Experts of a small language model: width 320.
Below are experts of layer 2 (counted from 0) of a mixture-of-experts language model. Rows are named router (the router's row for the expert) and show model dimensions 280-319. Each number is 200 + 40 x the weight over its row's rms, rounded and kept within 0 to 999.
Before each expert's rows: a language model's description of what the expert responds to; "mostly gets" lists some tokens that are sent to it at least half of the time. This comes from a sample of Wikipedia text that the model never trained on.

# expert 58
Digits and "in". Single digits in years, scores and table numbers, such as 200'4' and Q'3', plus the preposition "in" and some "by", "with".
mostly gets: "1", "2", "0", "3", "6", "8"
router,227,147,133,132,192,288,221,198,158,193,162,227,229,182,138,202,199,240,249,209,262,242,210,199,240,199,219,280,228,205,178,150,172,198,161,142,176,269,238,239

# expert 35
Name-initial capitals. Word-initial capital letters and first names starting a proper noun, such as E, U in U.S., Mc, John, William, St.
mostly gets: " E", " St", " John", " Mc", " James", " William"
router,136,156,233,244,134,199,173,168,130,253,166,208,218,143,243,171,147,206,169,204,232,219,172,230,135,139,154,263,194,225,223,238,135,217,133,120,141,163,212,157

# expert 47
Space before numbers. Lone space tokens, mostly in tables before a number, and year prefixes like 199, 200, 201 that begin dates.
mostly gets: " ", "199", "200", "201", "202", "195"
router,164,174,275,233,156,224,244,161,227,197,193,149,187,189,248,213,174,239,203,240,155,177,217,164,227,186,180,98,123,136,156,175,181,249,234,186,230,143,185,154

# expert 62
Prepositions, and, colons. Joining words and infobox colons, mostly and, of, by, with, from, and the colon after labels like Arrondissement or Preceded by.
mostly gets: ":", " by", " and", " &", " from", " with"
router,234,247,180,215,225,177,154,229,220,184,161,253,190,183,219,156,209,202,171,261,236,235,202,264,224,188,155,255,217,147,197,238,186,269,231,133,228,273,182,187

# expert 12
Periods and digits. Sentence-ending periods and decimal points, plus single digits inside numbers and years, such as 39.4, 201|3, 6.4.
mostly gets: ".", ").", ".S", ".\"", "\".", ".,"
router,178,160,159,179,178,169,146,150,239,223,249,220,167,162,200,194,234,216,183,212,152,234,212,185,229,233,247,132,187,192,167,234,211,141,184,188,136,156,152,257

# expert 19
Proper-name words. Capitalized words in names of countries, institutions and awards, such as United, Kingdom, Persian, Best, World, English.
mostly gets: " United", " World", " England", " Best", " Kingdom", " English"
router,229,134,219,241,129,160,247,187,180,212,188,265,157,94,165,183,152,223,165,200,234,175,175,132,206,137,156,215,198,214,187,195,199,199,205,206,175,237,233,234

# expert 56
Institutional head nouns. Head nouns and units closing named entities or fields, such as County, River, Party, Class, km, °, often in infoboxes.
mostly gets: " County", "°", " Total", " km", " Party", " River"
router,292,212,183,143,195,210,192,82,193,188,182,261,171,219,152,291,159,193,112,191,173,254,317,177,186,148,214,232,280,190,199,259,131,159,191,240,159,255,245,219

# expert 8
Mid-name word pieces. Word pieces inside capitalized names and rare words, especially after an initial capital, like Th-ou, Ch-ou-les, Mc-K-ee, plus apostrophes, months and table rules.
mostly gets: " Green", "′", "'", " June", "|---|---|---|---|\n", "ou"
router,170,198,213,170,189,228,160,97,213,165,223,183,233,198,221,250,295,234,237,184,168,196,217,251,245,215,213,221,151,183,159,283,211,207,230,219,246,177,222,248

# expert 60
Locative prepositions. Prepositions in, at, on, for, during, over, from introducing places and times, such as "soccer in South Australia", "School in Nashville".
mostly gets: " in", " at", " for", " In", "In", " on"
router,115,217,206,160,277,256,257,212,194,270,255,231,232,182,223,189,173,167,180,82,279,173,206,183,229,150,309,160,223,167,150,157,113,206,83,226,215,178,175,188

# expert 27
Article the, word-start pieces. The article the and their in running prose, table-cell spaces before numbers, and second pieces after a capital, like B-al, B-ug, F-ey.
mostly gets: " the", " Elevation", "ag", " their", " ", " Force"
router,129,200,200,191,194,247,225,194,219,198,192,257,186,242,183,160,240,202,275,177,163,336,235,111,207,216,231,103,224,236,230,151,211,199,219,217,140,199,276,244

# expert 28
Determiners and name starts. Covers "the", "new", section markers "==", and first words of multiword names such as United, New, National, South, British.
mostly gets: "==", " United", " New", "20", " new", " National"
router,246,198,188,226,186,258,236,171,217,193,105,219,188,219,257,168,134,248,149,255,188,241,120,196,257,203,216,266,240,189,127,212,213,275,180,188,185,218,295,240

# expert 54
Table column pipes. Mid-row pipes separating cells in sports standings and stat tables, plus prepositions for, of, with, against and words like which, founded.
mostly gets: " |", " which", " for", " founded", " established", " against"
router,207,234,219,226,191,245,164,230,191,200,212,163,198,230,118,201,243,158,183,183,195,189,191,241,138,195,214,260,170,210,211,229,249,212,153,244,216,258,207,165

# expert 20
Dashes and line breaks. Hyphens and en dashes in scores, year ranges and compound codes like 4–10 or 1964–1966, plus line breaks and table-row endings in lists.
mostly gets: "–", ")\n", "\n", "-", "\"\n", "'\n"
router,244,202,175,176,266,220,97,187,258,149,236,236,163,200,163,263,197,231,262,224,253,161,186,158,244,195,212,239,260,153,225,295,178,173,268,192,245,161,195,231

# expert 33
Heading and section breaks. Paragraph breaks after a one-line short description under a biography title, heading endings like ===, closing parentheses, and spaces before years.
mostly gets: ")", "}", "===\n\n", " =\n\n", " ===\n", " ===\n\n"
router,218,198,227,191,223,190,174,202,208,190,225,222,150,245,186,244,154,207,160,169,169,226,187,143,239,228,240,218,257,238,177,266,162,158,201,195,237,185,237,167

# expert 18
Clause-linking commas. Commas after introductory phrases and in lists, plus connectives and, to, that, which, who, would, could, such as "Later that year,".
mostly gets: ",", "),", " who", " which", "\",", " can"
router,220,205,203,193,173,157,208,238,175,125,168,175,201,288,174,137,180,197,263,183,149,164,178,163,152,256,184,187,116,130,163,176,249,150,237,236,198,183,234,161

# expert 7
Derivational suffix endings. Word-final suffix pieces forming adjectives, nouns and adverbs, such as -ive, -ation, -ically, -ately, -ary, -ed.
mostly gets: "ation", "ics", "ical", "ations", "ions", "ative"
router,200,161,225,251,136,158,155,264,235,225,246,156,277,190,271,183,215,218,209,159,228,143,144,281,168,193,140,218,225,216,260,165,186,194,215,204,158,229,143,189

# expert 10
Capital-letter word starts. Single capital letters or first pieces of abbreviations, names and codes in technical or list text, such as GF(2), TGF, CFR Cluj.
mostly gets: " S", " K", " G", " B", " P", " T"
router,256,239,170,208,213,199,258,226,175,154,206,229,142,251,257,178,169,167,227,200,187,235,221,215,197,162,207,151,156,212,169,175,224,265,215,217,184,198,275,203

# expert 45
Name-ending suffixes. Final pieces of proper names and words, such as -ina, -ville, -ford, -ova, -ira, -ing, in place names, surnames, lists.
mostly gets: "ina", "ville", "ana", "ford", "ka", "ius"
router,213,177,225,242,171,189,205,188,188,170,212,144,220,226,243,206,201,207,254,216,225,194,145,176,261,215,213,205,207,162,297,131,177,130,214,187,229,206,198,251

# expert 61
Common function words. Frequent verbs, adverbs and quantifiers mid-sentence after was, is, and, e.g. also, have, one, more, out, plus infobox Location.
mostly gets: " also", " one", " have", " other", " more", " out"
router,190,166,107,110,221,167,239,224,168,179,217,192,191,230,259,197,174,234,118,186,199,123,246,161,187,210,162,153,142,223,146,198,167,267,144,220,238,226,157,169

# expert 11
Surname ending suffixes. Final pieces of surnames and place names such as -ton, -ley, -man, -eter in Exeter, often in tables; also pronouns he, it, his.
mostly gets: "ton", "man", "son", "ley", "ter", "ville"
router,172,204,261,164,113,211,243,217,186,171,216,213,206,244,252,142,197,224,328,205,155,203,190,236,184,239,251,170,220,158,227,247,264,232,220,193,198,131,248,156

# expert 14
Foreign surname fragments. Middle and final pieces of foreign or unusual proper names, often in tables, such as K-lav-ins, Is-se-ka, Akaney-a, Ar-ds.
mostly gets: " Sal", " Ed", " Kar", " Pr", " Ham", ".S"
router,192,272,199,126,227,276,172,214,134,148,190,200,188,199,170,155,228,212,222,227,240,183,207,178,233,168,238,178,195,301,207,225,163,232,206,188,141,182,276,226

# expert 2
Determiners and pronouns. Determiners and pronouns beginning a noun phrase in narrative prose, mostly the, his, their, he, that, this.
mostly gets: " the", " his", " The", "The", " he", " her"
router,95,254,248,237,170,155,134,172,211,197,208,201,132,213,193,153,211,174,202,232,240,215,172,207,253,166,245,188,140,231,216,216,231,195,140,221,145,211,186,243

# expert 52
Name-initial capitals. Capitalized first words or pieces of names and titles in lists and tables, such as West, John, May, World, S(ame).
mostly gets: " West", " Central", " First", " High", " World", " Old"
router,226,168,170,154,209,265,215,138,196,247,155,180,176,156,145,191,205,160,167,220,190,219,189,196,143,164,157,163,182,150,148,164,171,221,164,169,186,141,247,208

# expert 6
List and cell separators. Semicolons, colons, commas and table pipes separating items in stat lists, results rows and tables, such as QF 108; W 500.
mostly gets: ";", ");", " —;", " and", "',", ":"
router,169,199,239,244,142,170,222,193,145,221,204,110,220,249,256,199,209,218,243,131,202,215,177,185,248,222,167,169,224,222,188,163,246,217,108,184,195,210,162,249

# expert 42
Word endings and nouns. Suffix pieces completing words, like -ings, -ations, -ity, -encing, plus common words such as used, same, album, are.
mostly gets: " used", "ations", "ions", " same", " album", "ity"
router,207,190,151,260,171,145,196,242,109,195,238,190,121,173,228,254,229,174,139,176,188,183,231,271,155,194,253,202,188,154,207,174,203,173,146,207,211,287,171,178

# expert 57
Number chunks, years. Three-digit number chunks in years, vote totals, ISBNs and coordinates like 198, 261, 300, plus some place-name nouns like Courthouse.
mostly gets: "196", "194", "193", "192", "191", "195"
router,226,176,201,217,155,124,229,192,138,229,229,182,205,182,176,182,156,216,211,237,196,242,185,166,181,241,177,240,242,194,215,220,191,142,216,187,129,241,187,169

# expert 30
Articles and determiners. Articles a, the, an, The, and number words one, two, usually right after prepositions like of, in, into, such as "story of a girl".
mostly gets: " a", " the", " The", "The", " an", " B"
router,234,173,219,192,224,241,167,166,201,192,237,168,261,263,230,211,194,154,202,236,151,204,199,198,163,139,164,250,250,206,264,180,129,181,203,259,234,251,203,180

# expert 34
Prepositions and connectives. Prepositions and clause connectives, especially "of", "to", "for", "by", "with", "after", and fixed phrases like "according to" and "due to".
mostly gets: " for", " by", " with", " after", " when", " from"
router,178,195,219,167,219,192,168,172,193,203,190,178,191,145,229,211,244,175,206,245,257,215,202,218,218,201,169,226,188,256,283,156,260,238,142,185,190,206,196,179

# expert 41
Table cell separators. Pipe separators between table cells in sports results and statistics tables, plus copular verbs was, were, are, is.
mostly gets: " |", " are", " were", " =\n\n", " was", " will"
router,218,189,153,199,241,278,168,188,210,203,243,234,202,176,140,229,151,193,175,199,208,179,152,264,121,151,185,259,101,217,207,231,259,234,130,245,249,175,214,194

# expert 50
Capital-letter name starts. Capital-letter first pieces of names, such as R-uggles, L-ieutenant, Ot-is, plus the ″E of coordinates and the Country field in infoboxes.
mostly gets: " R", " Ch", " South", " Party", " Country", " club"
router,123,221,177,223,190,236,255,251,180,179,218,229,239,166,176,270,224,182,202,179,171,205,197,176,186,128,156,226,187,229,238,212,231,208,163,240,174,212,219,146

# expert 3
Table-cell spaces, capitals. Bare space tokens opening table cells before numbers or years, plus capital-letter pieces in abbreviations and degrees, like PhD, CFB, AMNH.
mostly gets: " ", "==", "F", " fourth", " family", " twenty"
router,205,174,194,149,251,210,237,170,204,211,115,148,213,223,278,236,177,211,221,173,145,255,204,170,233,139,222,175,127,196,190,224,204,182,173,182,180,157,222,212

# expert 63
Commas, name-internal vowels. Commas after dates or clauses before and/but, and single vowels or short pieces inside foreign names, such as rad-i-ator, Gu-o, Miss-i.
mostly gets: "o", "i", "a", " sp", ",", "e"
router,251,221,155,156,188,219,221,259,206,171,132,283,187,261,219,229,233,163,278,109,138,272,233,253,245,198,203,211,209,189,217,262,150,208,251,257,226,203,209,134

# expert 16
Role as, career verbs. Uses "as" in cast lists (actor as character) and career verbs or nouns, such as season, released, served, played, part.
mostly gets: " season", " part", " released", " used", " served", " played"
router,196,211,221,191,156,211,256,248,219,212,252,187,204,166,170,242,169,179,106,282,230,151,182,169,261,217,211,175,181,187,155,220,204,213,274,161,211,201,214,242

# expert 36
Day numbers and articles. Two-digit numbers in dates, scores and ranges, such as March 25, 6–18, 23 November, and sometimes articles the, a.
mostly gets: "13", "11", "15", " two", "12", "14"
router,198,217,183,168,190,150,192,188,197,191,220,151,234,253,187,119,182,216,158,231,181,184,189,217,190,186,175,236,200,158,171,200,126,204,219,206,262,141,188,134

# expert 43
Mid-word pieces. Middle or closing pieces of rare or split words and names, such as catap-ult, prop-ri-etary, Dav-ina, goalt-ender, Obso-lete.
mostly gets: "ered", "istic", "ist", "ella", "icated", "ment"
router,202,238,186,163,208,146,230,238,273,212,174,165,185,239,222,143,198,186,206,213,234,256,205,271,175,194,209,209,246,253,220,196,117,206,191,158,121,208,201,195

# expert 1
Digits in numbers. Single digits and small numbers, especially final year digits after 200/201 and numbers in tables, e.g. 5, 6, 12.
mostly gets: "6", "5", "7", "8", "4", "9"
router,205,219,241,165,222,197,204,195,216,184,197,211,256,191,162,166,150,241,247,228,146,217,158,142,242,209,152,203,239,206,171,172,153,168,175,206,160,249,202,174

# expert 4
Proper-name heads, possessives. Possessive 's after names and the final word of institution or team names, such as University, County, League, States, Yankees.
mostly gets: "'s", " University", " County", " League", " American", " States"
router,255,192,204,207,161,168,217,257,189,212,214,247,168,171,217,159,183,180,183,247,251,188,153,165,200,180,172,230,204,167,156,202,218,229,220,206,217,257,165,130

# expert 22
Ordinals and rankings. Ordinal suffixes after numbers (40th, 2nd), rank words like first, second, most, only, and "was/were" in narratives or result tables.
mostly gets: "th", " first", " second", " most", " only", " became"
router,190,203,221,169,94,236,223,180,108,157,246,162,227,240,136,175,226,145,157,168,254,198,146,194,163,229,145,184,206,258,200,233,165,167,205,179,192,201,194,288